config = dict(
    num_hidden_layers=8,
    n_experts=24,
    d_shared_expert=0,
    balance_loss=0.0112,
    beta1=0.95,
    train_tokens=514100000,
)
Below are experts of layer 3 (counted from 0) of a mixture-of-experts language model. Rows are named down (a neuron's output weights, with its number) and show model dimensions 96-191. Each number is 50 + 10 x the weight over its row's rms, rounded and kept within 0 to 99.
Before each expert's rows: "comes before" lists some tokens at least twice as common just after its tokens as in all text. This comes from a sample of Wikipedia text that the model never trained on. Tokens count by the router's weight.

# expert 11
comes before: "1", "2", "3", "0", "4", "5"
down0:51 19 50 51 47 46 47 55 69 48 48 54 50 67 48 53 65 50 63 39 49 22 54 56 55 65 55 52 58 34 57 49 55 47 50 55 49 49 52 37 51 49 55 47 52 50 30 50 64 35 45 61 46 56 45 49 44 55 56 43 48 57 51 37 53 50 50 69 50 52 47 79 49 49 50 52 47 50 48 52 62 57 51 36 41 42 52 51 30 54 65 33 50 59 53 42
down1:66 59 50 53 64 48 33 76 49 66 40 39 55 38 62 33 45 48 53 51 44 53 32 49 56 55 26 23 54 46 49 58 53 47 55 36 56 45 57 37 34 53 61 48 50 40 43 50 44 60 52 49 49 55 59 73 27 44 58 49 52 43 67 52 38 72 47 76 55 59 53 52 44 31 42 35 67 50 40 61 59 52 49 42 48 47 63 52 52 55 49 47 52 76 60 54
down2:46 43 62 58 19 52 55 50 24 60 59 51 61 54 53 50 30 25 54 52 29 47 63 39 46 53 62 47 57 30 56 43 49 50 44 51 48 28 48 56 53 46 69 37 35 41 56 52 57 46 52 57 28 52 51 58 69 48 52 67 47 47 74 48 45 53 45 49 54 55 56 32 38 41 62 58 49 60 35 62 61 49 63 55 53 54 51 48 53 42 49 41 35 48 35 48
down3:64 52 67 51 53 51 44 50 58 65 53 27 52 48 48 51 85 50 40 57 55 63 61 60 44 56 49 34 59 50 52 53 44 55 46 53 56 56 63 50 55 58 47 49 55 75 50 34 56 52 74 41 51 43 50 48 47 44 56 44 55 51 47 50 24 33 52 46 51 57 58 53 54 69 28 52 46 49 52 50 49 45 66 53 46 53 72 50 55 49 51 48 59 45 61 31
down4:50 49 51 39 74 58 56 60 55 22 34 56 79 50 50 44 50 46 56 58 55 37 62 50 35 46 48 51 62 50 64 45 55 47 45 64 51 41 42 44 69 48 50 46 45 48 44 53 58 49 50 64 55 39 24 51 61 50 37 42 38 54 46 52 52 45 56 48 25 53 55 49 42 67 55 28 66 54 59 55 44 58 48 54 55 31 49 34 57 55 58 46 39 32 52 62
down5:55 53 28 35 71 40 57 56 53 50 59 51 49 40 38 65 34 62 50 81 43 50 48 43 51 42 57 49 31 42 43 67 54 50 51 45 49 45 45 60 46 50 60 25 51 53 54 56 53 40 51 49 39 59 64 45 50 37 42 55 45 47 76 48 59 51 49 51 53 50 61 42 52 36 42 49 64 31 69 56 50 50 52 42 45 32 48 46 57 40 56 52 34 63 68 51
down6:49 13 38 50 44 47 55 63 23 55 50 53 43 50 62 55 51 51 49 50 49 46 44 62 50 43 54 58 63 30 49 60 52 65 64 50 57 49 52 56 55 27 52 50 47 47 51 53 63 45 41 59 47 45 69 49 47 39 48 55 51 56 46 63 37 79 45 35 47 54 45 41 56 47 50 55 43 61 49 45 41 25 60 53 61 49 34 46 53 41 44 46 49 50 49 57
down7:58 64 66 42 62 66 52 45 46 64 57 43 58 50 51 32 36 50 51 53 48 26 40 36 26 45 40 42 41 68 40 61 66 54 63 52 52 54 59 48 52 43 45 29 51 47 36 51 53 45 50 53 44 40 54 58 46 50 22 63 69 50 58 53 61 52 55 60 50 50 49 67 53 50 51 50 50 66 56 51 65 64 61 63 40 30 76 45 45 32 46 53 48 50 40 50
down8:50 50 65 44 35 50 42 53 52 57 47 53 43 50 45 64 53 51 39 60 76 52 57 50 50 55 55 65 51 49 45 47 36 50 59 78 48 48 46 58 46 50 57 58 49 55 64 62 51 53 55 51 48 54 61 48 53 39 69 52 32 67 51 60 46 35 29 44 49 39 62 50 49 60 48 54 50 50 56 80 47 36 53 49 41 46 47 61 37 30 40 57 50 52 61 59
down9:45 39 50 40 39 47 52 51 43 43 47 41 73 52 48 37 42 53 54 76 45 39 39 42 52 49 49 54 45 49 37 45 51 51 57 41 43 44 56 51 58 54 70 31 52 46 54 44 38 34 33 53 49 52 48 50 54 58 63 49 27 51 48 40 57 35 48 49 47 39 58 41 64 57 57 47 41 40 51 61 59 53 43 50 47 40 43 46 13 50 50 50 56 50 51 51
down10:49 43 60 50 64 63 50 53 46 63 47 40 58 27 49 49 51 51 45 58 63 65 29 46 52 47 59 50 43 50 46 43 49 56 49 49 51 43 53 55 44 50 64 37 48 69 46 49 50 52 44 36 50 50 62 58 43 65 49 45 48 62 58 36 50 53 54 52 40 53 58 57 46 49 47 50 59 54 74 47 51 46 56 67 47 51 50 50 41 30 37 50 46 52 58 47
down11:52 65 52 51 41 49 77 44 53 47 50 65 35 46 54 59 52 50 56 56 57 51 60 38 47 49 40 50 58 48 32 51 30 50 42 43 34 49 60 47 48 54 55 59 37 49 31 43 45 40 55 49 56 53 50 43 56 50 57 55 34 41 73 45 42 57 48 70 54 49 61 49 57 48 32 49 73 51 46 60 47 42 60 46 69 51 56 60 36 46 57 52 54 55 48 41
down12:53 72 48 51 68 47 44 59 51 50 58 23 70 47 47 16 59 60 48 46 71 46 56 40 64 48 30 37 50 39 46 52 58 54 43 36 49 44 51 63 43 57 54 49 46 29 52 54 11 36 50 41 49 56 60 44 72 61 55 48 49 47 52 64 47 50 39 49 44 51 57 59 56 56 59 63 45 65 58 47 47 54 42 67 50 50 37 53 64 53 23 54 51 52 33 57
down13:50 57 49 46 46 57 32 50 49 62 49 57 41 56 33 51 50 56 66 64 38 60 54 50 49 47 28 63 49 52 64 49 46 93 49 58 58 51 51 52 57 50 51 56 59 50 44 44 31 62 57 31 22 61 51 48 48 44 50 50 50 55 33 39 51 50 35 64 66 54 44 54 46 37 54 50 52 49 66 69 47 53 50 45 51 50 55 48 51 57 31 45 51 46 52 40
down14:52 44 55 27 50 39 39 52 54 44 50 44 43 49 70 49 43 45 48 53 48 47 56 50 45 51 52 20 57 51 52 45 58 49 62 58 23 42 47 72 62 55 60 51 55 64 56 57 51 31 48 48 56 47 47 37 45 56 42 52 67 46 51 37 44 59 52 43 51 51 56 54 50 42 66 47 56 55 42 55 58 39 50 61 55 43 46 43 47 54 53 47 57 49 22 62
down15:51 54 37 50 49 76 49 38 51 46 43 41 48 62 30 62 57 44 38 58 36 49 50 53 50 54 65 51 55 30 58 47 46 46 47 30 50 55 55 45 59 59 50 55 40 71 52 55 45 44 46 34 55 41 48 47 51 50 32 41 75 47 52 54 50 50 40 67 63 58 47 56 52 67 50 48 53 47 69 33 49 43 48 46 38 56 37 36 56 39 38 40 50 57 35 51